{"n_layer": 11, "d_model": 256, "n_experts": 128, "experts_per_token": 4, "d_expert": 64, "d_shared_expert": 256, "activation": "relu", "moe_layers": [1, 2, 3, 4, 5, 6, 7, 8, 9, 10], "router_score": "softmax", "normalize_top_k": true, "routed_scale": 1.0, "balance_loss": 0.0147, "balance_bias": false, "router_z_loss": 0.001, "router_bias": true, "shared_expert_gate": true, "init_std_router": 0.0167, "lr_router": 0.000816, "vocab_size": 20039, "norm": "rmsnorm", "norm_eps": 1e-05, "tie_embeddings": false, "optimizer": "adamw", "lr": 0.000675, "beta1": 0.95, "beta2": 0.99, "grad_clip": 1.0, "batch_tokens": [32768, 65536, 131072], "seq_len": 256, "train_tokens": 368600000, "steps": 5769, "dataset": "wikipedia_en"}
Below are experts of layer 5 (counted from 0) of a mixture-of-experts language model. Rows are named router (the router's row for the expert), down (a neuron's output weights, with its number) and show model dimensions 0-255. Each number is 128 + 24 x the weight over its row's rms, rounded and kept within 0 to 255. Numbers have three digits each.
After each expert's rows: a language model's description of what the expert responds to. This comes from a sample of Wikipedia text that the model never trained on.

# expert 11
router:127124116111138098183074083146117141206125119158150127118135117152109116135140095114111102145129145116105132133153151105090107099111150086094149146109142119143148079146092091117150154151148114157135138121141108128092130150114092151111130143152147152141125153105116115158113068097134085108136122106130096098133157103177144144119114154146141149101125122113152143085111120149183134152143126117114067151109154150124154123114145151111106144105157125118128104170136098126104131150129089112116122123101174102139126133105144208098145102112107145163113142146081151096144154116083141143118132106110111117151193117150150131118144106156115110115116103158136131144109115136100148128126112110143114171111091132142121137120104114099133137102079144115136108068143144173163165134113109
down2:128096139138117089121103114123107087106114150115141158140102131143121168174121075148152121109107101143182090133139094158155133109102146114131088113174127109117134126147121100149096135127124169115140121102133140129142095063168125094128089118127106160083156135145134122154186162156141137091100124125114121090139108148129160130114055122116150109102126139162133158123144147095123109131121112160152104106061145147160131120121169151141131096156144164103126142127123145117157146159133087098116102137135091151117118110117144100116134139149104129151194142084167151121149150159106144125113098143117131121133151108120187122120129108130182140173118115095122126119119146134096137163143150180073136140134133167137109091102113149154149119148113112144149135126148133116128146088110123
It responds to: Wiki section markers == and ===, table pipes, colons and mid-word pieces such as ern, per, plus using, post, le.

# expert 30
router:173147103119120081130155073156130143170155142141121153129146155103124104144086113104100114159110143118114119070127132099124109118158117103058146101107149123132130130141117096121138160136138106157141136134161146124092102151112116153132146153150141089149115125128100104168166164131162087112135112114102110118108132116143083114144139145144150130109112148099146135061115134123121102118135111113112133133089099162125110115132154114100078148115100100118116118139116094130083165129105106154144102087121129087103107148095148141131158110099106150094115131135094148119164141104123155111141087180098112145141074111157103150101151113142118125086108121138140150127143106162122150182121111107174127107111137171150123143118116087100154143112102157096142107100188146140149151141098100
down0:152144174152161115115113101172120125136132095086094149151166136084086168102138134187152170130143124199136115120146099125140112074140097116161134113117087135114124137110147092136148160116132129146149134089145119105094105129101133119137140083078105129124151107105130149131171098154145116150097110095116129200172139131099111118105138152115105116157100125136104134104159139132182120145125120160102099172165151152130189113188139128100127159099108121095142133130095118143150145143159152133126132114153125123077147127145128126134111132142078148130106127140100112159111139150146107114133171129120102132104165112124130123124152074123152107126122153146128162153104139127171141117112107141094126143134152134148131120150149169141120147133121117144133175166102140150153122134168147
It responds to: First word piece of surnames, first names and place names in sports and election tables, such as Pot(ts), Clem(son), Car(ver), Los.

# expert 19
router:146130108114116163105159104152142154180139147139132114143131173149148109107106113102090099150141142115102143153139137107131101102092123102079153144108147113099107120145114128113147138149159106143151156145053170166101123143107116151105158152170135139145096137157106107147142127113161102109135112114141128110084159117159153073100120133153144141100117150119139149199079119150128159085149105103108132153167157141123140108114153136105086140109109104118122105136114114143082154145129118163171109114098136145136121149113159165106142117075103108091116120152084134175151148117116143119105130142107100124138126120152138145111147122156111148120124113143155138139147071149113144133118122100165096100105153163149115161133107104108170148097184150112155113095137146141152152154112156
down1:107095154133138188087109119123127118179148189104133075125129164114105132181100148153133124139108143153135139163140153124119154147169080142138154127129120129120143097134152130095106126113133194138114097093119135109138148095147092131178120130081103118132129112196135116136140143141125132134153120134141159098107140155140118145144128081125121102142138121128105095128097121116146121133153140157148131121106170153122071101113141126149136141119141092100104152171173150106109092185124146050100132116149118146150139089109090132176104075149109130138134145134107147113138120132131119145122102126146150092128143130171137114129138140168133117116127126111129145104088145106129123088148138180114066163135153110138123141160141092080101148116115137123122148138117144134140155102126153
It responds to: Years in career spans and sports tables, like 2022–2026 or 1954–1955, plus play words like matches, plays, show, and team or place names.

# expert 35
router:085098110115086111119147079153142145185168126141124055148152145158114124111118094106102112157129146113109126085152142103109106122125111104066138118106139112133117094140106098110159144164156112149152161146065145142095117149100099145143142137133140111154122144129111111156092071132136118102149115094115154106107132109154176124090111142156139157111112116112140142138104111161075163186143098113100079167151135145121163110118153090113119142106101097169110114141150119128106149136095096113151104101151131093123109154114152103151152092102111103134108154145076130154140161120106139122126090103119110115154125121158109144123137108153106112101119121146145152154123148148110150145112120103144132102108158135149116140087115123122145156111153159096159109087110145135143148153145095
down0:072124119140141131114117112110083135149098147142121083138110112114126113094159081101110176113113139148148154108150109160138169139095143124127091105138123114089150113126186180127108129110145141138096110101153097095129129109094125124092130130120099136182128123179122130127128142171159100069091140156147110102080137164130118152118128179130099141125163116132130195118123118105149123126106110145140109157110154136140139104146110169172109076129106109122114129113130119131134093125149111161154133124113146094118127116124142152124133104120107114121089117130090082178104178152092131138138133139118101108121156158125160129073152125171124130127158109153109167114109160112148090142161156144123159111133131118127167117133120137149103117074161125158170110140146157096156128135104142
It responds to: Have, has, had before been, table header words like Season, Party, %, heading closers ==, and suffixes such as -ically.

# expert 54
router:155160107090126118101101078102143145138127150155155142141153168125139117124097095107113103154137146094103109121153153103168094099156137102087142140106117100139122116145119123105163149157150095155148165145120108106098102142096100159110138156163164163156108115122108113168109191133130104115157111114117111094115123098145128170132112146148165139104103122110156149149154092142182125128155124098096118146085140146125136104115148111103143170097159099100101107137160095154094157133126107124139101112121136105144129160107146119089142099106121096113106135156087146135147151110102137144101107122128107104132193119138112154125165106148116151100111128159174160146112136154114132174104109106156121111099133148163098152153099092097143169107136144090160092100110148141141145152145136
down0:130176142178146129080161127124130130093110147086130137149186129126098117118144156138087086152174092103119164080126145134126114145111153123148129117125147148106159143100142096160163141127104147115131087148127160124125135096145081138123096195119111153115151122116108133109112139185153153132084117131138143124121113135135133135123146127117096138163159154131116161149169165136119173146110139154116166156144151175146142167148118171142111157152114130109137108144111123153117138143139118137073130104110106132128151136144089174145149106120110123127147135165113090125158103193148151139120103139125133096130121104154116168108092151093140118144146156184130114127151127138127170168099110134142113099135132110094122138131127119101097136133095119080142143124082133145076081109099114
It responds to: Heading signs = and == closing article titles and sections, plus verbs like located, found, worked, lived, and table formatting.

# expert 25
router:100148099117119123085149121049151146126118099147171120129162145109104115106120121115113098150122141128108130082148148097135108099094130109156133112114129106097163113135108185108158145142135106151153146135168121158112121141096118155128106170145141090142107139096086097146135118175167102109139117120141179121146125105130114132138124138157148170136109109116130143043100113141121146165144104122112080138166110150112151094113149140105113131114102108148123117147148111137099147137156119124173097103151120113112115152104152186103136106101099141132111152133111154206158132115116138109109093127128103105130091105143137160127141108142093101120124121150139148139147118156104152172119108113139140099105190149148106141169112113115133140108108138106151117124168147084151143144141182
down0:149123145121106083107174104104113091124149174100127125129121152125145123103083102105113134113151124073093105106124111135133114134126162116121057147149160120103167120126151103122088110104134089097123104109110137106150142135123141105151098134111089093099125148144122121084127166153153129178137137141125101123073103145081135134155200127134145149129144099115115141097134169080130145172170138112129091133132139114135111150117123108114080103139161113107115192155173140133132130097122086093108090160139128134118145101103136113138075146109101105127148137133105110139122132127138100119157108111098128128090086105143155137140097125140130156150133131109141131130095153090104138124104142118126158146164162117180149128137126065131148132091143113125154130126139120126162120073149141
It responds to: Possessive 's and his/her/their before family nouns like father or wife, plus final pieces of South Asian names, e.g. Malhotra, Bushra.

# expert 2
router:096123101124114092032131126090167147133109127148110130147123130113148108111104131112112110154121153114116147129142146101152128112180131115115151123099113102131118136172107193108171152144156105150149159119175119116117123130097109146128173140149146193137112107115113104140138105097137111090150111116122125119135141104143069085120109127147151150093115133124158144118083098140084118082138102108102170148126148137126162088097148119114156135103123107087119098159138112140090150142151127167161123101160114104150107159098157129145151111061122104092115149140162151159148166117106156130117134120133105120122100103148140129140142119150103154112108177160148150141112128153123129088124110108153113154104105147156082160122116100113153139107158154121159113130132145119163152153133138
down0:166132129131153134119097143122099142101080100076098104146132126164135095086109105132126155139119143152199122128095129108150120090134074102112150139102137152109120122130104117107114128162138172138134126114122145114135099132148146131101106156113100158066123157143122140091155108211117150116123117100149133147180112146103111159166120104131121157108159097128116147101098132090121126112133124090107063122125068106124091119173148160112128149163133135122126154124126120137154093141119122153134117104132130114097118165131123098102149117099110160152133103124142090157155130145098113080095152148125131102127118126157118156125160130136145136132184144115136130123125147135105142126107138130148109173105162120096109062108130091140131128153145086132123140131134098168146182145102131
It responds to: Second or later pieces of proper names and place-name words like House, River, Valley, Creek, ville, ton, especially title and species entries.

# expert 46
router:117061110101141086059127153121159147165150116150124122159129138112142106098117105117109116145107151118118119135159133103153108105117112115113155140106110104098133136149126157094148144152139117154144149152169146173118102140119095148109128151140146125157101141176117104156134100110181108105132112104117152109111118096144196149109111153153143152112119129108136131129162090151145117125145100111103139162148168157114123115110131124102141144110111107131115099142141097145101150138157107149145109099141094069211088154108150131145150115087113136094111124162110155192149130113085149122107119155125106090117124107149124132163148118152094130114096122155148160147115125141114155127121105097152141158108137151164105150142109119108140145121151161123150097128108147075144143149073165
down0:091139110162134154094144182113110143126145133112103152135136164108134142142148156111141147150137134098180124119079134130118110124139110194145120112123086112104129100149142125118049109143143105108083163098130111151115166150204136138143126128130158150140103111134110153147141121172125160160120155134164117139190150170122133105146171142117140125116130170139129113148124167127153129132128130108126117053114154135142100111117102127086074148146120142117161132076158098139139177115109123145106150119133133128119131139134128096154132141122098146127119131077139117144122146118147139131110127131175107123127089108154141099125110098135138134140130168133141118114114178110135116087136145123150180109124116172137080111099139139116144150123119169114111140146115153082103081118148180
It responds to: Final suffix pieces completing longer words, such as -ent in delinquent and translucent, -ality, -ism, -ious, -ation, also name endings.

# expert 38
router:140111101110146081117151083101157145138120145157147106149138147134092101133107118093096098136139164101104119080152153097146122108165137103088160168107131105129096131151122147117149142169160103149141136133142137093101109137113119156095123158151153097148105132105090109150129121164158106100153104115152125102114111108153105132134096160146164151121093108125131145116140106127150160113150103114096112131090121149108130103102159109105107144118153099163108105162122108145081149138125113100157097107099141099097112151097153091165142106111120152151118113139117165121159145101089147128135090131134116106131076104133116149133137107169095150107108130140153141146115128159103155231120102109150116163089129159151110150117107111112143131096139145119150104116139154108152145147192099
down0:111125167134135107113120123158129118146128141143093134089116113119091136122134124110132129171130067108143140151118154153130154123174141129132153141133113135142124119121149123114145152133100097145123147059165138108168133157143103153134119170175124127127152114148091133107099093150127147158138122155097110103130120080116133136119120120133131116107165137128129170156126171163129111156144104139120139157176085102147147113126107122134112121088124101142133136136150122136123163115132158101112188085115179153127117104141134140113116119104055117109161123139127122110146143077122125148136130140138108147152150147159148105069101119106151086118106139161134156120124122163136138107204140098166160154166165124129152147150186160081093103125108105130133122136132169063145116174104129
It responds to: Surname or place pieces in lists and infobox fields after a comma or parenthesis, like St, Saint, Madison, Jackson, Col-bert, Sch-aff-er.

# expert 45
router:074117112104156119114140096065142145107130130151126110154153144114124117097138108115107108156127157098110143091157147104130110105167136110094147129112139096167085135148123082101152152154151098149144149134172106100106107155091097146090125152152138160147118118113115095154145173110155105129151109122115105108200082112154148176124124145151144137105115088120156135173145109140151135131144112113105112147110127160112050100109140141111150149108104102129127105146125103139106147155138115139152124100162137122151103155104163206129141103124095150094109136145148149154141142105105139147106124135140106110139137106146135148105146108138101130109105132146159147130093074146111151122112111106151087131103116137147113150102109102103137149110152146111151101117121147163146165140168187
down0:122122133094142180137114146145151151115158098116100137163141126130147131126124117125144134185096122115117101105118134129125140168184137109154121114084098131123133087158143143153096101145091118131135175110131091134199145123159135113111147126090104118123104069130147130090109146178164144126125141133141191119087120134125112152125077161113154103117132155126110147133080147088089114154106154139134157122122137194177144140091164152168109152101142129107130156118124144162136108169118117132105089103177161137128141128099116149120140109147120132134131139129113123108137092135165141138120098097091118140149152149119102136141116111079114137091152081121099141135109129086103131135136120164153123112151166155139150140095081123150122111114100136125097135158136162096091112135164126
It responds to: Word pieces ending personal and place names, often in -a, -ia, -ila, -ara, such as She-ila, Sty-ria, G-ola.

# expert 47
router:153127115104125135136125115141126136128105149139140085112121118116136112096137130114090093144154142112083149105138148102102127094096160109107140154107108125114099154141124073117137160131147097140136141164117166114088105161097111145114116146137157174143122098109105139137122075106153107113158113091120100100157157118130166149066130148140139128076093122095145153138101101134048138108142096127103111149099141155117170121135153135092155138095104108129106125153142127149098150149098114116158099097109147101086120129111152172129151114065114113113116138160131142094141155112103146127104148083095094115138112121167101165088142148158113149109120093151147137144101118134108146068099118103142107136109176140135097154159095109118159150105157146112140107119119153132143163149100128
down2:109142163163108095126162120157133116127129158090114120127115121128099127166123130128147120109156123122145100122110167169132181155151093153155072103077132124147146118149115121113174090116089118109109145097130135109129139118134109142085113138157090121163129105109059144144102142129111098161123183149134100129089144108142128091135145118143137156152159128136098100163111105149101131139119143110139129157111131091171146073112128111141152106121141086149152098123147105140084133113113147097137165148140114130108115124134143166136128126198150127125124122184107141154116103089123111175132129131133081100143137120107129118097153116125156071112144150096128096142117133132124145089164170131090122149181130123113176161149127110130166107144148150109141129164137094142112129110157170
It responds to: Pipes opening table rows and hyphens opening bullet lines, especially election result rows, plus infobox labels like Spouse, Website, Genus.

# expert 39
router:071148109107131126187122099135146146119155137154158151134150137115123112126128109114096112143139147107125129076154156096130116116097112105106145159120126115080180098162117149117150138144138109147143149126128107108108109134101094160156084150142157110152116151180105107150135137128125105122150110099103100098051106114138100071195084153157144149125112139108145145171113105139142056135147099115115134143089082142109112103105148110104104141098145108108114102154143113137107137156121114122140113109161158146169113150117142070099138114136116127077126130139108136163139144110092139126107149184136114095155154104142110128085158109136104135118104148159141152152100110156117142165135113107155127112105124136144124156136121114112162137106112151116154112127113159130136167147121084
down1:124150152142139148093104129140135115161134156114143097138100132134116138136135161149116111107109128086145128124175120141084115147113081159155141167100142152197125121127136085145158189133122151104125138137144157125100161092128081156114161123123129135116167138139150147089125110158166114121114122092147170141180125145129168102098146144141084128100129192162117119118146121156145114123149128112135155136101147151141118173146140130133150154108161120095163175098106147133140142091126098113132143114162108130147152123117094148126089141143161159116113101143154174152165158126105090122108108100096105148119149134132115121092124107142137109077066122104124167109123148132097155133118077092149114106099140133107145115093119121089131145102145169120135086148125168147133144092147127
It responds to: The and descriptive adjectives or nouns right after in, of, to, for, such as urban, home, medical, military, Paris.

# expert 53
router:113165103105138142155144141113132150151120146126119134148161138144132104110124119106096112154144134111124094110134138120114112097094162119124148118101100113149120123165103086113152145144138107153145146150086165106113132131116107155128095146141147128155109148084107105152055104126130100114136110107129105108155122084131162071148126154155151142129112061125128141138145112173095136131144124125109060136092101134139099113114152082113097142110117107117125111147111110121111160152143121111144117105150160136167119148104151148049137111134108148142119134144138129163146128122133130120088107146142110115154191095155117150039134105140117161109109108155142157137117071131106152111140116112142152127107132125148110154115125100114158147110122142109168096135061149108144164146070143
down0:100125123093126160146116133176101132090142101156141124126172121099137139142122146139111140119123133162160088097121074173114100138147117144174130101119112143128102114127186143140123124174127118134112127134144154148080159110171130111140123129120117150099128122120108109078132153143153123131090124106148119139126136150142167098123121126109072089131133147149122157139125105111168132161130133098146156091136137103186115155100132082145133135134127146093162151117114173166116145121091131128126164164120148128133074121154117117088123081114108145149125098129109116118140100128105113121067142136090156117116113155175220113115144135143160134133149118128102159158144065130097117129137107121151137174141144118120146112116135134142100172132168139135117135131119164099133126195120153
It responds to: About after talk or learn, of and the inside phrases, and family nouns like father, mother, brother, husband in stories.

# expert 27
router:085150131119119095165112144101157144133132102157095172142131142135151107089125091114120119141124156104117164119139144108132107118126149112102161165111116110128163100156100138096136149144167111159150138120202078133127103140113102156146159152140143164153115169183110102142108115081149123117149110111103121121127123112141137140108110146142149145105115116104169139116162116145170135128152102108116122156147099145110106101093133163099194159099162107145107108162129119152105134143132112163154104109179136121122097146111158203072138106142110137144120144160108146137139152117093148114105144118123109104143090108139119149194141123152105104119103145144144153139100163128102153117128116114141122167105140123149098153120099103115142149117142144124142117142111163079131148167168172
down0:107100153140153123136143122140097168139158164132157141110090119135108129121148142134143141101120122186143141114112150155185106139130126121146168100129131112161130123159096103143122132123146128117137091112166075102158074099134133111148159120121108088133098149142137162121119123125132115144134183156090139177111127150134110123094114156087150101111147133154082096130136125088102126142123115084118153107110101110155132113123093155126166103118145121123077179103101117162120101152112097132113145140101134128102134129154119134130104153155164165114081123151173136167111157122158138135122172082160156089141143137108163116132123121083103117104146157177125150103140145102137109120129178104101108157137142110133161159131104107153173094130136094139120115104155121140159079160109084
It responds to: Words opening a sentence or clause, often after a period or comma: This, These, According, Research, and "described" in species counts.

# expert 32
router:117137107109110139083084127132143140120106146135198109142159117125108109118105135096078101148121165106115137109154155113135123132156113121173165116122133106082153129161103168119154143149141104155146151145153134070107111136098106150120125147150149166160121128145115124146086126123128096106127113121122127105053111114141140071126108142141140164094113134108132147128132092154142116123138098108109133150126122153119095109118154132103121142109097107154110105148137106142116159150159097154113123094168127161128116147101141053140152110143112125118099152146115167146154152106098151128122098110126098092116094112142122139150161102142107155110109145154151156146143138149099150162105098090158148131107118142141106160149099108099165147105170155108164109167107154053157146153110106
down0:120159118145098118128127125169110103140107134165097130125151131178158138116098143106093085063128062081143161113140003119147145157142110100126145151128129125145092130144124166092122133111156125128144117082154146123152147133137093150130087119092159156132189142123145118148125167105156126111143144159122108124130140155153110139084123122162108126117109106085091165139153124129125128149119124127136120151129154140123140148136155115105112120141130085117151110094130103162134107124147137127142121159140121103112170130115148138099151148151110115119155123128158184148153137144068098146146115102148152111153152150114142139114157134139117152106099116140114125151106102144127116100133169130119125149139158132098073114114169095125110143124150166129119098126101132111078120089142142
It responds to: Middle and final syllables of non-English names and words (Kwab-re, Heid-re-k, daim-yō, Mapuc-he), often before commas or parentheses.

# expert 33
router:169126117110099150141142109136155136160149147140154101153159114119180113101134107107087100151150139108109115130148129097144096102137103114142142131104172097154126094159101149098140135145136115152133154139035132098112108150106106145128097143158153134147118108106111111144092159095101093102148097109121144109096122096135120076126138140146155155132108120105132148078133107149194131143151115116103122140095135148124183104098149096106096163109164102135110110145110109138102142140157120157165091129159133127209099152100132085127146099122098112096103144136116153104157148109116139158100128139118100114147182114157140140138146121152098110120106144146157152149141080151107149162122105106144138093118131144150099144113098100120146144117095154122146086109112150127141144146149131
down1:096131131149115135084174118117177131129114137104117145136135146122167131140183134174107165148106136129146116145165144105110147146110104097142128131074117169100131118141118101156143140125133105141073115120146117116180081081204082104108091154143075122105123138137096131115131150138156106129104092118137186177132132139090181130113142119144156107145174097097118148134123122133138128118154113149130119127127140139114127125102124157142133140137099114119134156093106127147144082110087126161143128093113142140174105150160136144136106109147159110094124120144122151114151127103109092133136148100151159139174158121104102137117090169082146111111125188145125121168180103124133128143130138125118101105154140100100137139173136111105152128172115133130137084111139136151115128138112092
It responds to: Nouns about music, film, games and shows in reviews and discographies, such as pop, game, performance, horrorcore, movie.

# expert 18
router:154103098099121155212114120118145143168147107127156175128155116136170117116144136113109109136145124100131162124136128096121113124138118124132161170108146124149180097167121121093148153134128110157140137137157082148110083136123104140147142154142151147139109141162115115149118195150126104113154113116124065122077123118166148111119131142149146125090099111103146150044127109146143112147153115105105145144098154140124121119107145137094098153112145098108091107182118122153089155134110109162137101113152094131179110149108163132081161106129113093095106145119077154087147140123111142113135129137135102111151140115153120143108141103152113146120114094155154147142116145131115136106105106117143149159111139131156101160138109109122163156101107136113148103092128163143166138149146085
down2:061127137140112141109131096170120094125108135105172117155126161157116105163122121133122166117121138119139129110144148155122122132149108132096118116138147173141107162158127125133143164132138086175149134131119130130120121101166116117127119118102108113137085116146122112138126184126129104116137187102141151116130135124060087121171107107114141174153109189172133135128112146129112104140140127152097121141137137084162182101141130155136143115116088156118111084128143113085133172137069128108141144141136074129131123144099113103126122100127114129104037137096103132106156123124069125144112095113135118124138151129153135161196157094137148112099082123105143108146102155115101112148132137115138092167159119129171143143117112111128174119113111152111156118130125122118114151144121120
It responds to: The main verb right after a sentence's subject, mostly is, was, are, plus served, include, written, received.

# expert 48
router:184100112128138083127157153098160173121121131149144180116136098086170111145095132117126118123126133111094110093135111105125113115152101127139136141106205110094166115141113203113132111162150110139154137157131135171115102147117117130141104160133156112148107142078109134103125129160109126119139103127121123134091171116158125107110099138148170118120118153102142134089133116163172149100151107090110162125142127124116116120105147135112148135112145102122092115151150116171129146137124113098109102102117140101117142159116170094145178117105083115132129184143147117123157131114156140114123136188112115129165090134159077143107113105162124175107102140112132143131150149145103137101128119125139158079124096146142101127141111112129149147111145133094153112069169150110145134128172161
down0:092125086151173144107129106124127133069121150134160194128116134102180136111102135136123114110111136159142150135146127143116106184089160148117093121124116151077085107154109122132083128116164128082101116148124093133126155109133091149133095171122140099104151102156109129136122117175143119151149112146084107162118122140052158122152134086162149162089133150194154131119158152104116132117107127149085128162140130120152112129123121157146107151150168173147114101112141141146092149104123131138148088111126125101156139147126144107129118122135116136099139075133134091079116121133150110121140083164147111165121109108149110138116120107115120140140119099095142074153084117140159147114133127112123169095148115153144149099130112134112131139150146093112130117131121137091135168104117154
It responds to: Category words in infobox labels and short descriptions, such as Australian rules footballer, Career, Scientific classification, college, Species, Occupation.

# expert 20
router:144121116116085123146134109126153149170112114154161165134139147135112104123103112109109097147146147114106122117160136097131116111087132106130145159102154101142149116145108049115158152143150093150144145139090212145114107128100106148116136147143130137147110106130106104165141124153152121107161116106132158109120107112146161163100132151141137157099094103117150153156129106157122118137138108111110145149155100156118102123121155105110065157098130104150121097140117100162094146155172103121160101113137120156139120154113151164200145115085103116135117136161061147176149141105106151119103116125131104083126149114156111155165149113134120137101105098158150159133127126151115142128121103108167086096094148136156108141138110111104174156109125155100152114126124154128154165137091129
down0:147162119134133165118137117128095108146132141130129101129129101110103128168143107146184110119141090132161120147157139134107157145132125092150140111130151196158147141120154089159117113149070126131122133135091166072136119125112148101091119118131134122155104161124132128117159160154135124133110200146138141120154163151108108150160148157122116122150099168148121094101129146151105122130160140172147137125128179140145125118141140165129142101173139102097120141103120127120131154134133117123102113112109152144091173071112110141176130123185093108157095179098119067165150105169103108114140126106125154137117113130122108091101114110119163120135108113139142162098085158070142130152117134136086106133095142105117121144120115143144133104128118130137122121175159121157164122095138074
It responds to: Inner pieces of place and personal names (Sur-in-ame, Or-in-oco, Mar-xist) plus north/south/west, "as" in "such as/known as", and periods.

# expert 52
router:099098121113110136137091129165115143171142157148169153122141123110115114096139129108095080151134138103114142104143130106131119099128129114104149159116134111151080123146105123104147164128165103148146151124142091093121113153106108146124111167135147152150099097148110112140093077126166117123148111120138094115105132100157070090098148169146135122089108140127135156152121100148113102112154115115114071168085148136104140134092159165119075150109090122084119101129129112144119160173158119136110139110191146143135113135106142136150155106126103162184114145120102155131142140124129115149098170142113108128137190115138112120149155091146117136104121128134157151132119115133114151196143100102131116166110210145151116132117122083120145150115095145116143103141115141097131161146139126
down1:140158080091156105100111104168123123126112166112147126056149143150128096166133105127115168090118115132115129161100086120143150133107148113112120129154176148122131122138143137162123105164134134061173114118126129084107133120106140119123134135114137113116139118114176154096134168114118131187130123109105151133134116124131108124096193106108096147097138113164104105103164081130097121123136125119135108119135110135138160116153086148097139108157117113107107119127139154118114119111127078135114103086127141117111162136123085134124098170126164108152117114119175113146135117178164118140083161154134137099094114169161100106115087141116096106142111152127143144127058133158166101088107145144089149094124148118121083076124150141139149139105108119117122142113134151147104127127106123
It responds to: Country, state and city names ending a location, often in infobox Location lines, such as Australia, England, New York, Mexico.

# expert 24
router:107099107103175124089064151084166141140121143129141075140141143100124103075134112104107116157108146110112150087134143104152110127135161108154144111118103109179166131139101159096147145144133115141149144143165054104108108167101117150121140146149148178165106140167101102143130069080140100128136105105118180102091103113143160125116125155164150145114112119098147149175128097149127112126148111120104132167147188155120091110108147140099143138119115115123133112159141108148089152143161120119132115102188106140139106130106145139079151114153104148123110143133150148112141145101109139139114109149094099099131109113136117138152146120153111128098118143165142130127100100143109152095113112098139122152109149152144104160149119115112143148111147155122153099123110158139148144142181137
down0:155142107129130114144134122142111117147174172162132123155130099135120125164153135156118123094118132141149141153103126091098120137167108128149129150161109163175140073146130122130101116111118130159118153103160089118106118103098105152148163107090156129162128109119151107123131121082177096082127116149125105113112129111120124125102172115108115139090192110122077129161119140096086123165101095077105142137107093136151116133117131096103175083122178109110127112135139100152151134160142132141137154162128111135110174103109110117135119088133110165108150103131171171109146102130120122114110106072105139105120113145139126105092139113141126174180109154119120122143098150135148072141162151102136119111133092145158133103123169090184145123138130113147140149123135155132100162108123143
It responds to: The word "by" after passives like replaced by, joined by, preceded by, plus word pieces inside foreign personal names.

# expert 22
router:106165118103096159132080084083144139136150127146147120136143128126155112135116125106105103139135144109116101084148145103130102113114137113171145125120147113177132112148124143115149152129158109153139144155164134109127117140112112146136130149147146149142109147097099109155094175136152101112153122106137104112110140112145110119200125143156139160123111155113146140040057111141120096091140104115113085149105143144126151106111152147115111152118134110112108100151115104131105147140078107173171107115144117113153118145102150169069144091053107157086108135133115142132153152106111131132102118151121119104161162114158131156081140108145110130108100106140155153140130102151103157133115115109148148062109158145153110142111104105113143150101078147114140106126110148142141144141130165
down1:147124179122132106131118107141107140129094098165099144097123114125123131085161176120116130094133131098077155126107146093142158168129140150133105118137091108174105141120119089173148138087124145140113094143101182135152102123125085154126117131110114112147125119142132149151122099155181146128143117108151141091111138107176114142132111125125146150118148159140113124135090121085110174105135115129095122102082115088127152137117122149113124150111108139142163108126128138127140139115142179098089135117151150096158166140105140146191114115181121107099137126091110132128151142126134135147142126105120089102174098087155088124174098148109084102094171106077110134151140109078146145128120099104130176121128114157106125148139095145140131106158144148073141122142103119095104123093112127
It responds to: Line breaks and inner syllables of names and rare words, such as Anderson, Howrah, Wirral, Miriam, plus him in biographies.

# expert 12
router:166105133118082105130124116066157142177137131140173134150114117119134112067138118102106112144125145104105143094132149109139096120139201096157153132112075116126150132157100126122143148134164106148150129142147121137121123138102111136133132151138145130152113170178109111172118079121143102105145118105124129108162133129143088124155089150167149161121112145107148147170094111138145142150143115108121141149164088141125117092113158112085142148116177111107128118138120112129101150148113128145108123113164059101167130133098143174090160108138110141166111116141139139155140163102109157130103125116151105127135132129147159155129170114150107156114114149165151134138083177157107148127112117098156155124119152133146110139113106116113152147102075160114138108116086147085154143154080149
down0:123120129124143113111100140134131157137078152093147131161127103153132169111141136119126140053117130178134171148122113122140143133125102126147143137074130139094146169131128080126176126149122154124144100173156167165091114125148171119168158140132135120100139172138152089116117165125124164101109108153185092143162138086123112135132160078118126140157138169127129180166134123097155104173069142154129177157140113150142123104147127132124133139154113100111106150116113118129121056111127167120136110133117110129112126114113080154135129123095123118115114112142103089148127100156124090124122124100111106129128123098134099112139110108095121102121121142140099113115162135106148156138110132154153118073115137133147141166123128161171133088104136108114144114130163078163124142162158128
It responds to: Closing pieces or head nouns of multiword names and job titles, such as School, Cup, Brigade, player, Flint, Services.

# expert 4
router:139120106111113126109157083095166145128138116159174134147121162140129100092161118100115111149108152108118101095137139103117104127148136109131144102111163114134096128156108149121150147158126114147149131139179129120112119150107121153105153151150151111148107129047116103162148169124120102101154103112120095108132131102149101143112133139154144148108109110104146136033101099156151109159145102107118089134078112144120188102108145099103084143107169106133097102156139113126112148161106114109132103117104140078116116162088151152123141097120102150174121124146114138101151146112122143133131121153130108100117121108140118146143140103152098148105101115164152144150115100152130142213119119106147123130111169161154104144115117102117141141113079163099144106117138152160154145162122119
down0:112146180143112125139127123093129132149125118115128123107133181174121120143118130144123146147126108133086083126120127121122138155139143125120109136184125135153137132130093169122152096127127110095177139088141127109075100094080135097122113111121099091132136086135141134102104127115123119139134121133087113125132135117120156096111098145137132097118135130131166110104193104130190156131124121117111153119124158123122131117165068124152112125153131103114116124116113115171131092156151164164110135055143117050110125129116149108101171173120138170143100134143063113141155145138104145146136148133143139111150164137140144095125139127146131157147092152106145139116158099130154155124137128082152153092123106117087125147112123098167150159128135138172112165088088146139176144134093109
It responds to: Capitalised name starts and middle word pieces in names, places and music-chart text, such as S, St, ver in Cavern, Santa, and born.

# expert 10
router:120149113114132057145120113154147142126112145150147114160159147158094111104131110109108113149106147100102150104164148108126104119168085106152150120114102101102121123149102082100157146143163108139157155136145133134098093132094112140123098153141151127153107149166116114157127136153117108107146105101104156098126091113143130180107095145145143158098116102115153150206135100134179117133152100106101110144180081144113097105101156135096113153101136108151123106146156091169117150160131114141126113106152099177150103149109151174162156120129111115127097123154114144127148144105077149129115145146125115108123117103148141140173144118143091139110103111154148145129111141133107135146118107095156116157104091161158105138146100106095137146104169146111143096144105155171135149143089159
down0:138127146128084140124109100119087136164152120147126126139138152138118068170122149124089133158154102137148146124137141111134095102122128108105137099103086172107131100133152186155127118132084162116128150134116123135120182112157141132147145101116146127156151071112156131179121127165158153116139098126116141157122168131153154101145101118099110116135136144077114110097137125115121150112125115081132116133140130097120166027113111147128148123133116097117140170121092124119176101122129168140165153162146135190127151108109095107112108118154105100138120125125125088120113103117122122124107130128140109089155135113137136123134151167105121130142089132089113074110149119109115124145144101151154139184114136170173133118093152101147116127139128166144124168126084078094122125143142124
It responds to: Words like per, no, non, No in rates and designations (15,500 per week, no home runs, No. 5 Squadron), plus hyphens and Northern.